config = dict(
    normalize_top_k=True,
    router_z_loss=0.0001,
    shared_expert_gate=True,
    vocab_size=3705,
    optimizer='soap_variant',
    grad_clip=0.5,
    dataset='wikipedia_en',
)
Below are experts of layer 7 (counted from 0) of a mixture-of-experts language model. Rows are named router (the router's row for the expert), up (a neuron's input weights, with its number) and show model dimensions 0-95. Each number is 200 + 30 x the weight over its row's rms, rounded and kept within 0 to 999.
After each expert's rows: a language model's description of what the expert responds to. This comes from a sample of Wikipedia text that the model never trained on.

# expert 40
router,241,221,160,254,203,175,184,203,207,191,190,156,166,230,202,231,220,207,233,227,226,253,203,147,256,219,195,207,218,181,169,160,201,198,235,217,125,208,227,210,212,216,219,235,205,220,230,188,177,290,202,209,213,146,147,173,189,224,195,215,232,260,119,215,204,188,181,179,216,229,229,177,220,212,199,250,156,195,202,231,214,159,170,181,225,217,213,244,184,210,169,209,239,177,209,210
up0,125,214,190,172,192,189,223,228,200,243,205,191,199,216,188,199,172,256,233,247,208,266,239,185,216,231,198,216,196,167,172,214,196,212,233,240,201,194,208,219,241,238,228,231,230,184,219,204,200,206,244,181,212,210,223,178,177,215,202,225,240,262,184,279,239,160,210,167,178,116,234,178,216,197,230,188,237,206,185,145,253,186,186,213,238,197,243,160,207,177,158,190,238,210,185,185
up1,197,194,186,174,226,154,241,215,188,205,174,205,193,225,219,210,200,199,203,194,150,218,158,157,211,206,160,201,225,213,193,199,174,186,205,206,196,216,173,171,204,220,241,247,235,199,171,196,195,206,299,222,154,181,210,124,133,149,252,211,212,173,203,139,164,191,210,202,169,191,218,184,217,151,156,198,155,223,194,195,192,158,196,246,172,180,194,236,225,254,178,240,228,158,162,233
up2,263,193,218,166,183,236,185,181,157,190,237,220,190,191,170,250,229,187,196,204,245,213,160,175,259,222,157,208,246,196,214,185,253,171,241,211,210,200,236,213,202,207,242,217,207,191,199,169,174,159,209,195,204,161,187,178,146,189,222,176,179,215,207,298,226,250,237,200,183,212,194,221,179,229,179,208,224,217,271,223,222,179,218,114,208,185,217,170,184,230,183,210,225,183,238,223
up3,206,247,199,203,180,203,139,242,237,196,201,195,208,242,234,206,131,272,214,199,203,242,169,163,198,194,230,223,217,182,231,177,177,224,206,138,187,228,184,186,193,138,205,257,219,226,204,231,230,150,219,225,207,197,232,163,195,176,215,219,160,214,191,178,257,227,171,166,175,225,207,156,253,208,192,181,219,235,236,217,184,146,206,239,216,167,167,221,216,207,227,235,200,214,139,228
up4,219,198,195,198,184,161,242,201,204,166,222,184,192,249,172,217,270,235,232,230,222,189,249,236,170,141,206,180,189,177,275,205,204,217,184,208,158,162,171,211,184,241,222,263,193,269,233,184,208,268,208,188,197,222,209,208,218,218,199,233,194,225,228,230,158,224,119,204,244,222,189,245,232,203,161,213,159,226,188,222,187,225,203,188,193,187,190,183,155,173,188,237,200,164,188,213
up5,186,111,134,239,166,197,194,210,181,194,236,213,193,197,198,261,174,178,134,272,205,205,194,184,168,217,237,158,225,207,188,222,214,191,211,203,195,231,187,238,191,281,243,215,194,222,247,192,125,188,222,211,208,172,171,207,211,188,189,215,168,232,160,174,191,196,237,199,231,225,237,147,175,161,171,186,176,167,225,207,198,157,190,207,257,209,202,215,235,218,191,202,201,177,185,181
up6,248,201,158,210,228,213,256,149,189,151,137,181,209,172,140,179,201,156,220,236,213,219,198,201,209,230,153,181,236,206,164,148,243,176,290,204,152,180,159,193,168,212,193,239,186,227,224,188,236,186,208,189,278,148,192,201,201,207,213,160,180,186,182,205,216,207,200,189,191,220,159,202,205,166,228,205,162,220,213,183,226,165,228,240,182,220,216,214,156,208,228,173,199,168,231,178
up7,230,157,240,251,200,140,202,175,193,176,215,159,184,275,214,231,254,200,162,244,189,239,202,198,147,188,190,190,267,192,166,194,226,173,262,247,184,189,234,197,192,187,198,170,217,216,233,231,223,258,213,228,244,198,159,195,222,174,222,228,197,178,183,210,179,227,222,185,189,196,187,182,180,215,220,205,197,192,203,158,232,208,207,183,263,177,238,259,174,161,240,247,216,177,168,191
Description: Word-opening stems like d, rel, ob, cap, feat, and inner pieces like ut, ult, as in automatically, related, sultanate, culture.

# expert 18
router,181,231,160,240,196,149,162,230,204,202,205,162,191,261,197,251,180,179,228,227,248,238,260,139,173,188,176,203,172,188,170,227,177,185,224,217,207,172,209,219,254,224,214,215,202,257,221,187,212,190,214,181,201,170,140,183,173,249,204,177,222,225,182,198,190,205,186,187,234,249,219,197,209,182,196,223,281,197,193,184,243,186,201,282,138,215,219,211,155,198,189,212,208,176,213,159
up2,248,228,180,226,211,160,184,202,204,181,181,188,202,239,263,222,168,205,176,238,242,217,266,231,183,196,165,196,180,190,210,192,240,205,220,193,199,245,232,173,193,181,221,239,181,173,198,150,144,203,213,192,135,209,137,215,177,180,161,214,186,177,257,236,204,158,197,188,235,178,165,188,246,200,179,189,234,151,202,211,276,201,197,217,211,262,197,199,263,231,197,242,227,193,185,198
up3,219,213,201,184,260,255,183,223,194,210,172,224,199,227,170,204,212,191,233,202,185,241,178,198,196,209,249,190,242,237,254,258,200,190,174,196,219,205,211,175,247,153,247,202,238,165,268,190,247,209,185,206,256,181,163,166,252,186,166,170,179,213,229,167,184,146,228,211,204,207,156,196,194,172,189,237,219,206,231,227,213,142,269,240,188,181,228,213,199,183,190,195,240,210,160,243
up4,205,175,185,221,170,203,215,190,198,185,155,254,184,221,215,188,192,224,239,221,222,260,216,168,141,241,181,228,172,237,232,145,179,197,159,212,200,133,208,214,160,241,201,240,153,185,228,194,221,270,151,196,206,214,186,203,199,222,160,219,222,177,225,265,150,198,170,216,226,191,216,212,192,130,214,195,204,166,247,226,229,179,209,193,123,207,184,222,219,173,198,182,218,194,231,173
up5,195,213,182,158,176,111,197,160,169,202,206,202,138,242,217,202,175,190,212,216,211,229,240,211,183,187,212,226,178,168,160,188,175,134,236,168,238,230,172,180,179,179,198,188,162,236,185,222,176,204,165,244,238,184,228,211,185,191,208,161,229,230,167,167,213,217,183,231,219,256,207,201,245,246,189,220,211,187,229,206,198,263,157,257,184,194,236,254,204,156,220,251,197,178,232,187
up6,156,210,175,176,154,171,216,212,205,239,233,258,210,170,174,249,211,186,187,218,270,164,194,181,224,190,142,189,130,147,168,230,133,185,184,241,202,252,143,211,206,191,199,173,232,215,148,172,164,229,179,193,222,230,199,180,200,218,157,216,168,203,164,144,203,212,187,228,232,210,199,195,196,189,178,189,229,241,228,192,203,216,180,240,149,245,165,190,182,211,178,168,174,180,195,177
up7,213,220,199,167,237,151,159,201,231,232,190,221,222,175,206,272,175,207,228,134,136,226,206,226,219,180,206,261,183,160,227,175,192,227,200,168,176,217,173,166,185,171,230,187,148,202,240,147,203,208,205,248,191,184,199,225,216,167,205,191,172,137,218,237,191,211,188,146,157,220,242,224,204,186,191,160,191,236,206,246,171,194,215,250,183,198,164,275,209,183,232,214,216,202,198,180
up8,143,197,261,198,171,151,189,186,177,203,205,201,213,199,165,206,172,194,253,264,155,191,226,212,162,237,193,195,231,166,196,213,223,179,278,220,222,256,205,177,231,222,162,184,176,220,216,214,217,160,241,184,172,216,237,205,191,240,223,195,213,238,160,208,196,190,211,175,207,194,256,217,150,215,234,179,229,198,232,171,244,207,205,197,145,234,212,191,284,235,194,169,180,162,231,184
up9,212,189,169,207,179,154,198,248,273,215,183,207,201,236,178,203,143,214,170,209,266,233,216,207,195,204,243,171,221,201,185,162,200,155,239,195,205,200,208,205,189,200,198,216,196,215,160,210,219,191,231,176,188,222,158,274,186,191,226,221,187,226,206,204,204,226,263,200,203,219,179,190,187,233,178,291,210,276,200,130,231,248,163,222,193,186,192,190,211,225,196,170,197,183,214,273
Description: Nouns and word endings for fields, institutions and activities in biographies: football, government, school, politics, university, science, society.

# expert 50
router,141,161,165,262,168,176,194,209,227,181,206,228,148,207,196,282,177,168,235,269,244,214,208,147,203,196,192,226,155,185,203,241,180,210,216,196,215,158,211,228,218,241,203,203,256,200,198,194,195,179,201,228,178,184,182,187,202,244,194,244,218,208,192,198,185,188,211,188,209,241,206,184,207,131,224,213,272,212,184,237,188,156,217,267,146,172,170,205,184,179,160,200,204,182,200,168
up0,184,197,163,199,225,179,159,183,233,200,151,204,169,207,249,221,191,185,205,208,244,233,211,264,196,200,218,228,222,173,247,219,189,165,201,205,174,208,222,269,205,188,227,247,225,179,205,162,239,189,233,187,166,171,148,193,236,172,247,165,206,186,180,141,219,258,234,143,153,191,236,187,141,201,208,232,197,258,188,190,212,195,194,223,226,203,224,194,225,194,258,267,207,170,210,206
up1,214,142,195,217,157,176,238,189,195,161,203,201,160,216,193,229,152,184,203,219,210,160,180,167,229,165,213,254,129,163,187,190,188,155,229,151,208,231,179,147,197,209,206,174,228,153,224,212,207,213,210,228,194,191,179,171,171,230,205,208,186,156,219,179,147,204,180,198,250,211,220,196,153,156,216,208,224,191,249,229,239,234,180,240,188,189,256,216,252,153,210,204,145,201,141,177
up2,241,226,169,180,219,141,184,146,175,192,210,176,209,251,233,186,208,213,177,167,185,214,197,200,204,187,197,174,231,170,153,166,180,108,231,189,221,211,203,181,180,179,169,170,165,213,206,193,197,213,201,195,178,196,238,192,206,184,208,180,272,224,236,160,205,233,164,189,198,201,200,244,192,257,178,240,227,131,258,139,206,252,171,224,179,228,249,227,230,198,210,226,202,169,237,210
up3,246,196,168,198,184,194,185,231,201,232,220,236,202,220,178,220,218,204,204,272,195,144,125,203,245,184,185,215,177,204,197,228,186,270,188,227,168,161,203,191,220,191,189,180,242,221,155,200,190,195,250,219,168,199,143,136,178,233,166,196,205,170,136,202,214,201,187,161,244,196,219,148,184,188,209,166,163,222,259,224,196,206,180,181,178,178,222,220,216,211,274,244,197,171,175,199
up4,197,229,148,227,206,191,191,264,243,245,225,189,186,214,185,154,182,203,208,212,218,269,234,216,235,194,212,121,203,228,234,180,172,223,142,159,170,181,218,202,236,233,204,183,184,237,230,181,149,171,223,237,186,224,203,218,187,160,203,211,229,229,201,144,140,192,247,207,207,213,203,206,209,202,196,181,198,218,213,172,231,214,138,218,145,227,163,191,228,221,241,145,200,166,236,204
up5,252,128,181,223,177,215,126,227,208,251,182,257,203,175,227,238,187,208,179,239,271,192,243,225,152,188,213,226,231,161,204,192,192,187,188,203,203,219,181,157,163,250,211,251,207,199,191,205,171,239,253,164,197,194,194,155,188,213,168,211,198,203,182,172,202,176,203,205,182,175,205,153,208,157,249,211,192,160,234,163,225,171,187,205,151,157,185,170,179,207,176,204,180,142,199,225
up6,171,189,173,250,208,190,214,215,128,206,219,217,250,149,241,158,209,210,252,197,222,268,255,223,223,191,141,205,163,190,160,201,162,199,190,246,198,245,190,192,145,210,187,246,202,247,206,200,217,213,176,247,197,224,157,174,191,271,227,171,231,225,218,216,207,215,170,222,172,156,214,172,228,204,207,192,170,203,211,212,257,204,145,179,149,191,199,209,164,177,215,193,196,176,199,208
up7,214,222,174,183,192,206,165,214,219,190,148,179,226,183,162,167,216,204,199,271,221,195,180,209,226,177,167,202,211,196,238,253,148,190,170,153,256,206,183,176,233,173,207,146,230,180,165,190,175,240,156,231,194,201,238,194,149,225,181,234,173,198,165,190,205,232,124,157,157,278,192,183,246,223,192,200,187,216,205,203,235,226,241,184,196,141,206,214,184,196,170,190,185,177,198,250
Description: Endings and words naming a person's role or occupation, such as act-or, bass-ist, conduct-or, former, director, President, coach.

# expert 45
router,222,207,234,171,201,175,138,228,193,150,233,192,147,210,122,194,178,193,204,209,216,178,205,179,186,202,236,224,170,141,176,197,146,179,191,152,181,185,210,179,210,201,243,208,228,211,189,177,184,198,191,217,208,148,189,162,205,162,187,171,207,288,149,266,197,242,177,166,224,254,214,154,196,209,206,172,179,185,241,170,184,191,180,185,217,170,205,221,157,249,213,241,245,183,207,191
up22,206,189,187,191,141,203,186,207,217,198,204,174,244,163,208,181,224,222,259,218,140,242,251,153,152,191,169,224,156,178,195,209,152,223,174,159,196,190,191,209,216,194,239,240,160,193,149,193,223,247,195,192,203,126,252,219,213,140,251,168,266,215,186,169,228,171,225,162,219,203,181,180,212,243,191,217,227,227,224,147,190,151,201,192,200,212,190,230,217,217,201,206,197,170,220,173
up23,241,253,242,224,176,202,160,195,257,206,204,184,235,161,169,225,179,204,213,208,200,223,185,205,237,236,153,180,223,191,200,210,174,188,165,254,180,232,175,211,183,242,176,169,243,212,260,174,200,206,199,251,242,158,221,155,185,211,189,220,200,236,195,247,178,196,141,152,190,222,208,134,209,173,214,215,193,232,228,215,174,174,224,207,295,161,203,229,244,192,234,198,208,213,195,185
up24,153,247,270,241,213,162,258,238,213,210,246,203,179,187,174,198,211,161,186,221,221,186,214,126,226,168,229,211,166,171,186,195,220,164,170,210,183,160,202,182,220,204,208,231,206,271,164,182,232,188,209,175,124,160,207,209,230,197,182,178,213,253,165,207,210,202,217,152,207,216,181,170,179,169,210,213,166,124,221,196,205,172,198,222,209,174,227,188,221,190,187,223,167,137,183,173
up25,233,234,224,196,195,131,217,140,200,247,175,226,148,179,196,188,231,195,239,201,217,193,208,212,238,204,175,204,219,214,211,227,159,190,188,173,196,197,265,206,226,140,229,155,205,184,211,191,227,258,212,182,183,187,139,203,150,217,212,209,255,235,225,131,178,216,175,142,208,209,176,244,223,207,150,212,185,163,208,168,199,210,225,158,206,131,205,200,218,213,163,164,214,210,180,169
up26,191,224,171,218,179,183,184,251,161,192,205,218,216,242,183,204,228,189,197,214,181,184,227,178,153,150,218,244,185,169,160,209,181,204,183,177,125,183,196,254,242,171,206,214,231,190,191,194,141,233,230,171,166,167,191,210,149,181,209,188,121,265,239,237,178,215,144,160,242,245,187,197,224,224,206,197,197,192,180,225,197,195,168,195,200,232,204,146,192,232,178,164,242,173,248,191
up27,208,162,216,167,257,206,169,182,196,177,215,201,189,174,212,214,197,218,220,221,193,231,236,246,230,212,264,143,132,221,221,207,195,179,204,195,153,205,168,205,154,197,179,229,184,207,209,179,185,193,227,231,201,231,152,196,219,203,116,255,178,281,253,223,228,153,213,189,183,261,171,228,221,200,218,187,207,162,226,175,207,211,208,144,209,173,251,209,197,161,215,174,203,176,180,176
up28,275,262,245,153,199,172,167,177,245,169,235,194,147,228,165,185,249,195,202,240,213,169,205,223,185,227,193,237,111,205,230,210,188,210,245,216,226,200,237,173,171,154,213,222,201,189,170,200,214,214,216,202,224,183,184,209,221,193,228,208,199,201,248,226,193,227,241,206,168,210,215,211,198,158,170,174,224,122,171,185,222,229,227,196,197,187,199,218,192,183,184,136,219,236,259,180
up29,215,166,229,178,184,215,165,239,185,222,149,207,166,194,190,205,184,147,210,202,270,170,256,192,221,212,213,227,136,168,227,179,146,198,169,200,206,210,225,222,220,174,226,224,228,236,255,221,195,232,204,160,173,148,185,195,298,180,191,201,248,229,195,161,200,225,208,181,183,220,182,210,187,188,196,247,224,156,223,195,180,197,193,233,199,146,191,154,186,236,177,226,140,176,200,221
Description: First bytes of multi-byte UTF-8 characters: accented Latin letters, Chinese, Japanese, Cyrillic and Arabic script, and symbols like ± and †.

# expert 8
router,216,246,221,257,214,212,183,262,186,199,237,198,170,248,195,217,199,209,209,220,197,223,248,162,241,175,197,220,171,204,243,224,170,161,160,161,171,181,253,215,188,186,249,217,156,217,164,176,222,182,170,185,176,126,209,188,226,191,261,205,207,251,199,208,210,173,228,148,208,194,147,246,212,205,203,211,186,213,219,227,186,145,242,236,211,202,222,202,161,210,127,222,204,159,208,183
up22,197,185,157,175,212,238,132,251,177,196,266,238,190,220,208,167,172,208,219,236,170,191,151,205,199,175,136,219,147,216,233,220,206,174,205,214,187,182,180,223,209,232,220,197,172,219,170,219,159,167,186,180,211,247,254,207,172,162,214,213,156,190,152,201,193,189,235,182,172,229,194,172,202,203,227,228,215,170,225,122,158,176,175,253,171,185,206,263,232,164,238,212,199,190,224,221
up23,190,191,199,186,198,241,162,207,192,226,229,199,212,179,191,260,186,199,211,282,237,219,210,240,236,254,217,197,196,232,238,160,179,164,204,172,217,171,180,192,260,210,231,198,196,199,169,233,184,188,203,209,251,202,198,252,196,191,222,234,242,225,161,240,240,232,205,173,194,154,128,153,140,196,219,259,222,159,204,252,223,172,198,202,171,211,266,219,213,184,196,218,213,199,183,227
up24,210,238,230,187,191,207,176,221,214,195,272,256,203,140,171,274,220,226,170,212,233,218,223,231,202,205,185,206,175,221,145,194,203,187,215,224,178,233,233,196,172,164,232,184,159,171,226,185,214,242,235,184,165,212,189,211,231,173,180,204,132,206,197,208,229,241,184,200,184,199,194,222,182,169,195,211,212,200,206,139,202,244,245,257,176,225,188,211,119,150,201,213,225,242,145,220
up25,195,188,203,268,163,210,161,210,216,227,193,193,222,187,177,193,205,176,238,205,225,232,219,168,233,183,192,190,195,194,189,213,156,261,152,206,149,163,231,185,157,182,186,134,218,162,218,233,228,230,221,177,211,216,265,162,202,200,197,235,210,185,211,191,222,214,155,194,219,192,146,199,253,209,220,154,190,213,202,191,243,140,216,242,247,224,180,198,197,230,189,138,225,192,168,120
up26,209,142,174,213,201,258,204,152,212,230,215,200,211,146,184,214,239,237,235,230,189,168,221,143,245,235,184,241,259,212,157,155,185,202,212,180,218,229,254,164,229,226,225,179,234,212,178,208,176,184,205,104,191,201,225,171,150,213,244,235,177,204,234,213,198,196,198,164,218,205,191,213,232,202,183,161,258,170,200,218,197,201,174,206,197,195,210,223,181,226,136,240,217,213,207,163
up27,183,214,259,201,175,280,164,227,205,191,206,189,183,221,181,215,197,218,213,261,234,224,171,200,220,219,153,249,242,189,263,221,208,192,151,183,180,138,208,202,157,232,216,169,213,208,195,222,168,199,224,157,202,169,140,243,174,217,219,237,185,229,219,245,219,209,150,187,163,138,202,225,221,224,221,206,245,184,246,216,195,245,207,182,219,154,207,206,183,166,163,163,219,183,217,225
up28,204,179,180,209,201,252,172,162,206,205,170,212,161,207,232,227,210,228,193,186,204,225,141,152,249,162,132,232,188,248,126,254,202,264,211,198,163,192,223,200,204,214,192,168,217,208,191,192,216,219,222,211,215,214,187,184,187,177,209,186,196,200,196,189,226,165,271,235,228,228,191,221,218,219,243,219,211,200,138,185,181,217,196,159,203,220,202,169,190,236,120,238,194,169,249,140
up29,191,195,157,203,161,236,162,189,193,225,219,217,218,231,179,216,226,191,242,155,193,249,252,242,204,196,232,208,198,164,167,250,244,232,175,156,149,240,217,202,189,202,215,229,215,185,232,191,180,178,211,165,165,101,153,195,253,156,218,189,196,251,183,233,233,237,217,182,205,184,185,255,170,222,188,229,210,194,193,170,234,231,216,178,238,182,256,228,168,189,167,211,196,189,231,190
Description: Opening fragments of longer lowercase words split into pieces, such as comp, def, dep, imp, ph, and the "v" of "van".

# expert 38
router,178,200,207,256,173,193,209,233,210,213,238,224,200,199,189,221,181,189,269,275,187,228,174,181,239,174,225,170,192,195,183,229,158,210,203,167,144,223,235,174,221,271,217,196,197,158,235,184,222,182,238,230,195,153,178,214,228,215,198,246,178,230,162,183,175,168,211,172,165,205,148,261,221,179,220,188,197,154,172,237,262,191,192,232,184,199,205,197,184,204,216,160,271,183,207,159
up1,243,157,214,158,193,237,192,136,238,224,225,174,160,189,140,157,163,189,246,240,237,220,198,215,224,172,201,181,205,205,178,152,195,168,256,212,204,235,189,166,183,203,214,245,170,176,144,206,181,186,155,209,156,199,200,214,211,227,153,172,179,217,159,202,166,162,241,188,224,177,197,196,243,162,203,213,166,167,152,228,220,170,191,241,210,170,187,245,195,165,158,180,174,209,248,169
up2,235,179,245,203,168,202,173,178,206,194,242,235,169,163,187,171,213,196,188,226,186,237,201,150,171,183,223,133,154,206,167,223,207,172,205,179,196,220,172,195,199,167,201,193,196,188,178,237,212,193,198,229,242,182,202,185,278,213,241,193,181,240,149,271,179,190,259,199,214,227,209,129,232,199,219,178,233,261,212,199,197,198,198,163,178,174,158,207,223,216,195,196,200,114,205,257
up3,208,178,207,225,181,227,154,218,167,214,197,216,206,177,193,228,201,196,194,214,205,231,172,181,234,184,166,219,182,192,239,149,160,164,222,166,152,264,247,203,162,177,195,124,228,215,215,171,153,160,211,228,216,180,142,210,162,208,192,257,167,219,186,148,197,210,224,201,154,219,213,207,173,158,183,218,194,201,211,134,204,169,225,261,207,206,236,171,265,165,188,170,251,187,193,194
up4,201,190,176,177,154,240,169,230,161,200,225,218,221,202,212,217,151,223,224,261,138,159,206,179,193,225,171,191,236,201,190,232,228,222,146,177,172,187,177,172,177,264,201,238,256,127,254,150,225,173,226,228,243,227,214,174,244,184,233,242,214,216,194,189,172,174,230,190,217,214,140,222,190,171,181,246,244,179,251,209,198,163,197,214,193,235,181,197,191,182,186,203,202,191,179,179
up5,156,214,230,218,218,191,205,221,195,194,201,193,201,221,260,203,189,254,259,280,241,231,173,161,228,209,200,146,221,194,188,219,180,201,229,239,177,172,176,196,234,165,205,188,185,211,204,197,205,187,190,218,244,217,175,207,175,174,243,261,220,207,196,224,169,191,208,185,180,173,211,252,185,122,242,213,264,170,183,190,195,243,150,133,170,192,244,177,217,221,158,220,171,178,179,224
up6,198,173,177,225,176,188,185,240,243,227,225,147,204,188,211,184,216,233,215,266,245,259,201,176,207,181,206,161,185,174,190,163,170,203,237,181,151,211,142,173,210,200,214,165,216,199,230,148,200,204,152,177,193,199,175,175,236,225,199,211,170,202,237,180,165,152,248,165,164,195,178,210,203,204,229,187,196,192,205,174,207,192,220,151,161,217,240,279,231,194,206,248,221,261,266,190
up7,246,164,190,179,121,259,215,250,231,151,183,214,198,228,226,162,196,228,208,211,248,115,225,181,200,217,199,176,235,185,163,231,217,191,211,217,202,246,229,169,229,231,230,165,184,178,158,175,193,161,233,206,178,173,224,161,228,180,174,210,243,211,183,233,175,228,244,153,223,192,166,218,207,205,210,204,247,169,176,216,221,223,206,208,200,198,166,238,166,186,184,206,272,177,194,169
up8,187,192,245,196,155,188,188,201,184,204,252,197,159,223,256,155,169,177,218,219,209,199,206,213,272,253,164,221,219,183,211,190,196,149,210,179,186,157,244,160,220,237,230,197,174,181,228,183,191,180,165,227,198,163,211,222,149,170,199,170,204,215,247,223,227,178,237,222,218,206,109,196,195,168,199,181,181,167,214,219,215,243,220,162,222,183,262,238,167,232,253,170,238,185,220,188
Description: The "id" piece inside words like subsidiary, tidal, Lepidoptera, oxidoreductase, plus words such as near, off, left, sold, reported.

# expert 39
router,203,184,168,230,200,197,204,219,181,185,239,199,173,216,205,205,181,242,206,223,232,218,226,125,232,164,206,206,205,150,200,191,158,187,191,163,114,238,178,200,250,247,220,268,217,182,190,210,157,256,203,258,145,219,171,182,199,214,208,250,188,196,160,224,240,194,187,184,243,214,206,178,222,174,258,267,257,193,198,194,234,180,195,199,188,206,182,217,204,191,231,175,246,171,210,195
up0,239,174,183,191,189,145,204,238,189,128,212,232,156,229,216,193,208,175,163,184,240,192,264,161,216,178,199,203,239,181,166,204,187,151,165,144,244,174,145,178,163,201,203,194,223,257,182,189,175,228,195,157,197,209,184,195,151,246,172,156,198,221,169,237,164,206,219,227,249,224,224,205,208,203,206,234,228,205,232,177,172,193,173,222,213,145,201,231,268,182,222,223,208,200,223,243
up1,195,161,191,252,258,238,212,183,177,190,213,207,155,239,218,222,142,199,187,215,274,206,209,125,166,185,226,209,207,204,186,173,202,294,228,215,203,193,189,208,212,213,192,201,167,173,251,212,156,215,238,210,184,201,190,173,228,219,222,234,164,186,205,241,145,151,200,219,251,180,186,232,199,192,223,215,169,217,194,215,202,151,172,243,229,207,175,200,201,224,199,262,256,228,214,193
up2,183,208,198,200,263,219,239,203,193,183,201,158,185,193,205,170,139,267,246,231,209,194,201,204,166,164,208,234,140,204,186,210,211,174,193,216,155,216,221,173,265,155,215,190,162,178,190,219,206,223,260,198,187,218,174,176,238,212,232,199,188,179,153,176,225,223,226,212,212,148,195,243,192,143,282,235,214,156,218,269,231,179,226,219,228,181,190,208,158,203,178,177,213,180,210,212
up3,202,225,210,188,173,206,249,178,184,169,224,209,247,184,182,200,166,178,173,226,228,169,197,179,212,168,140,204,191,180,191,251,143,197,212,161,248,174,212,228,234,207,163,189,213,170,171,197,157,208,209,214,237,186,174,180,194,243,212,138,248,163,191,168,235,262,190,212,229,141,186,216,238,178,260,218,202,190,232,200,204,237,226,227,227,220,170,182,160,169,219,156,256,200,192,131
up4,159,140,180,175,242,204,187,212,191,188,213,199,170,161,209,178,160,198,185,194,198,207,238,173,262,138,171,248,202,163,168,235,145,176,200,265,199,210,182,195,230,230,160,272,211,189,198,187,262,234,192,232,174,255,166,200,219,171,194,245,178,202,205,177,223,136,203,234,218,169,211,171,195,171,244,182,210,173,167,197,190,192,191,199,205,200,225,261,148,202,223,220,232,180,178,176
up5,179,214,178,240,198,164,197,201,209,188,235,225,190,222,196,187,168,196,228,206,254,259,274,186,181,164,186,160,195,243,179,208,211,205,191,159,167,209,155,159,182,236,176,262,152,165,219,181,170,208,158,205,225,249,185,174,247,205,194,218,230,160,197,179,234,217,200,215,233,172,195,182,267,228,241,213,171,217,228,232,191,203,220,223,154,262,222,253,216,214,230,177,235,185,176,151
up6,199,182,173,248,188,213,166,227,177,208,249,224,180,153,171,176,221,170,178,184,228,194,243,272,216,222,190,239,235,180,206,236,210,184,188,246,217,251,174,175,233,276,158,188,235,198,206,212,197,195,220,222,199,240,155,232,208,210,230,263,195,168,192,223,229,225,204,140,206,183,174,238,127,192,256,219,195,178,202,183,195,172,284,168,213,190,176,219,179,190,190,185,185,194,184,208
up7,197,151,202,244,173,216,154,178,195,197,186,238,209,204,219,189,189,204,235,198,221,216,303,159,212,233,182,205,219,198,211,221,227,240,174,189,182,220,212,212,190,183,226,210,210,204,192,236,202,223,143,217,180,165,245,177,171,218,274,141,224,229,171,240,188,209,143,269,206,224,183,173,157,176,247,265,188,211,235,227,189,217,137,191,173,167,215,198,190,209,184,190,235,189,173,177
Description: Mid-word pieces like ug, ig, und, eder, often in foreign names and places: Port-ug-uese, em-ig-rants, municip(al).

# expert 25
router,207,235,177,245,197,213,215,186,188,215,215,249,182,190,176,215,175,204,204,223,238,253,282,171,183,211,180,188,184,188,207,185,203,178,196,256,161,206,251,233,207,262,219,181,183,236,202,240,217,225,232,233,167,209,209,165,183,235,192,187,224,227,217,201,244,198,216,122,247,244,220,163,236,207,229,220,257,242,259,198,197,181,231,206,204,156,183,242,192,188,155,250,232,178,218,190
up0,166,170,118,203,234,183,210,197,192,169,182,196,197,147,217,237,182,237,161,176,199,226,212,200,188,219,207,167,207,196,257,198,234,180,178,177,237,227,204,235,198,204,238,209,207,214,144,238,169,184,205,166,216,200,178,162,184,182,173,206,154,194,246,206,216,189,203,162,287,180,152,264,164,146,192,172,192,202,247,160,192,200,178,224,132,250,157,229,218,205,178,198,223,188,215,176
up1,215,172,148,160,172,230,141,183,211,142,195,159,150,200,182,234,209,196,204,202,226,269,247,232,190,248,136,167,221,174,175,230,188,217,213,204,169,159,192,239,224,209,207,197,188,185,216,221,220,203,176,209,198,156,272,152,215,241,221,214,208,241,204,223,204,222,185,168,214,179,208,153,222,220,222,219,209,196,221,179,170,180,208,222,193,247,199,177,179,164,115,241,197,170,242,200
up2,202,181,174,187,230,190,203,240,207,231,191,194,202,207,213,226,180,252,183,181,232,199,226,200,147,212,200,202,246,212,205,188,235,175,128,211,168,189,204,189,233,187,198,178,153,205,188,200,194,170,166,193,233,164,227,171,196,166,237,232,147,250,183,236,176,242,212,149,257,281,196,175,228,225,167,250,178,180,217,159,241,179,221,242,238,150,177,177,188,191,214,138,181,173,247,214
up3,220,200,224,212,235,242,183,194,196,211,222,250,222,183,199,220,203,143,184,229,216,255,174,177,201,224,256,210,200,179,260,213,186,133,221,223,228,223,163,195,235,199,197,280,160,192,233,164,215,219,185,221,187,169,201,201,192,197,231,215,234,200,137,198,194,236,226,170,246,188,243,130,174,198,236,221,233,180,202,179,251,203,247,251,186,158,171,226,238,204,181,182,206,188,193,249
up4,209,205,189,226,184,206,226,197,136,220,191,239,130,203,178,236,192,205,201,168,158,241,235,280,194,202,212,240,191,203,200,229,263,201,168,213,236,140,176,205,190,221,229,215,198,213,204,236,211,217,230,200,216,185,186,132,202,213,197,155,237,187,147,216,199,187,190,174,225,179,213,241,143,127,243,191,202,203,250,218,265,183,193,197,202,205,250,222,206,232,202,177,199,154,196,165
up5,224,205,161,198,205,166,208,238,233,194,249,143,214,218,222,177,218,258,208,169,165,241,246,193,186,232,207,215,195,194,210,151,185,164,218,210,159,157,230,268,158,228,232,248,188,181,217,204,214,205,190,252,151,190,182,242,239,211,199,178,198,210,181,214,159,177,196,132,241,205,219,200,260,223,196,159,251,198,246,159,193,162,179,197,205,231,196,147,208,181,201,174,236,174,236,205
up6,224,165,254,246,165,168,180,174,175,155,208,235,193,155,180,182,223,181,279,206,210,214,199,199,192,215,195,205,230,151,224,204,173,230,196,193,221,130,170,164,230,208,179,221,217,231,164,221,216,185,162,181,161,218,213,188,245,211,213,210,168,176,205,206,194,150,195,153,239,252,190,213,224,154,235,188,187,228,240,260,183,172,210,172,162,170,166,211,202,244,148,257,157,211,198,179
up7,171,227,199,192,165,224,210,180,229,208,256,200,198,182,152,195,140,200,193,191,211,217,234,174,205,151,228,176,184,226,166,194,231,175,199,198,173,240,136,164,225,217,169,159,160,200,159,262,226,203,211,250,131,227,176,204,213,208,176,218,263,231,244,249,215,248,226,184,247,209,225,197,174,216,190,192,254,216,204,198,211,185,239,202,207,152,185,180,248,230,221,199,219,201,185,134
Description: Middle stem pieces of Latinate words, ahead of -ion, -ive or -or endings, e.g. interactive, elections, actor, dimensions.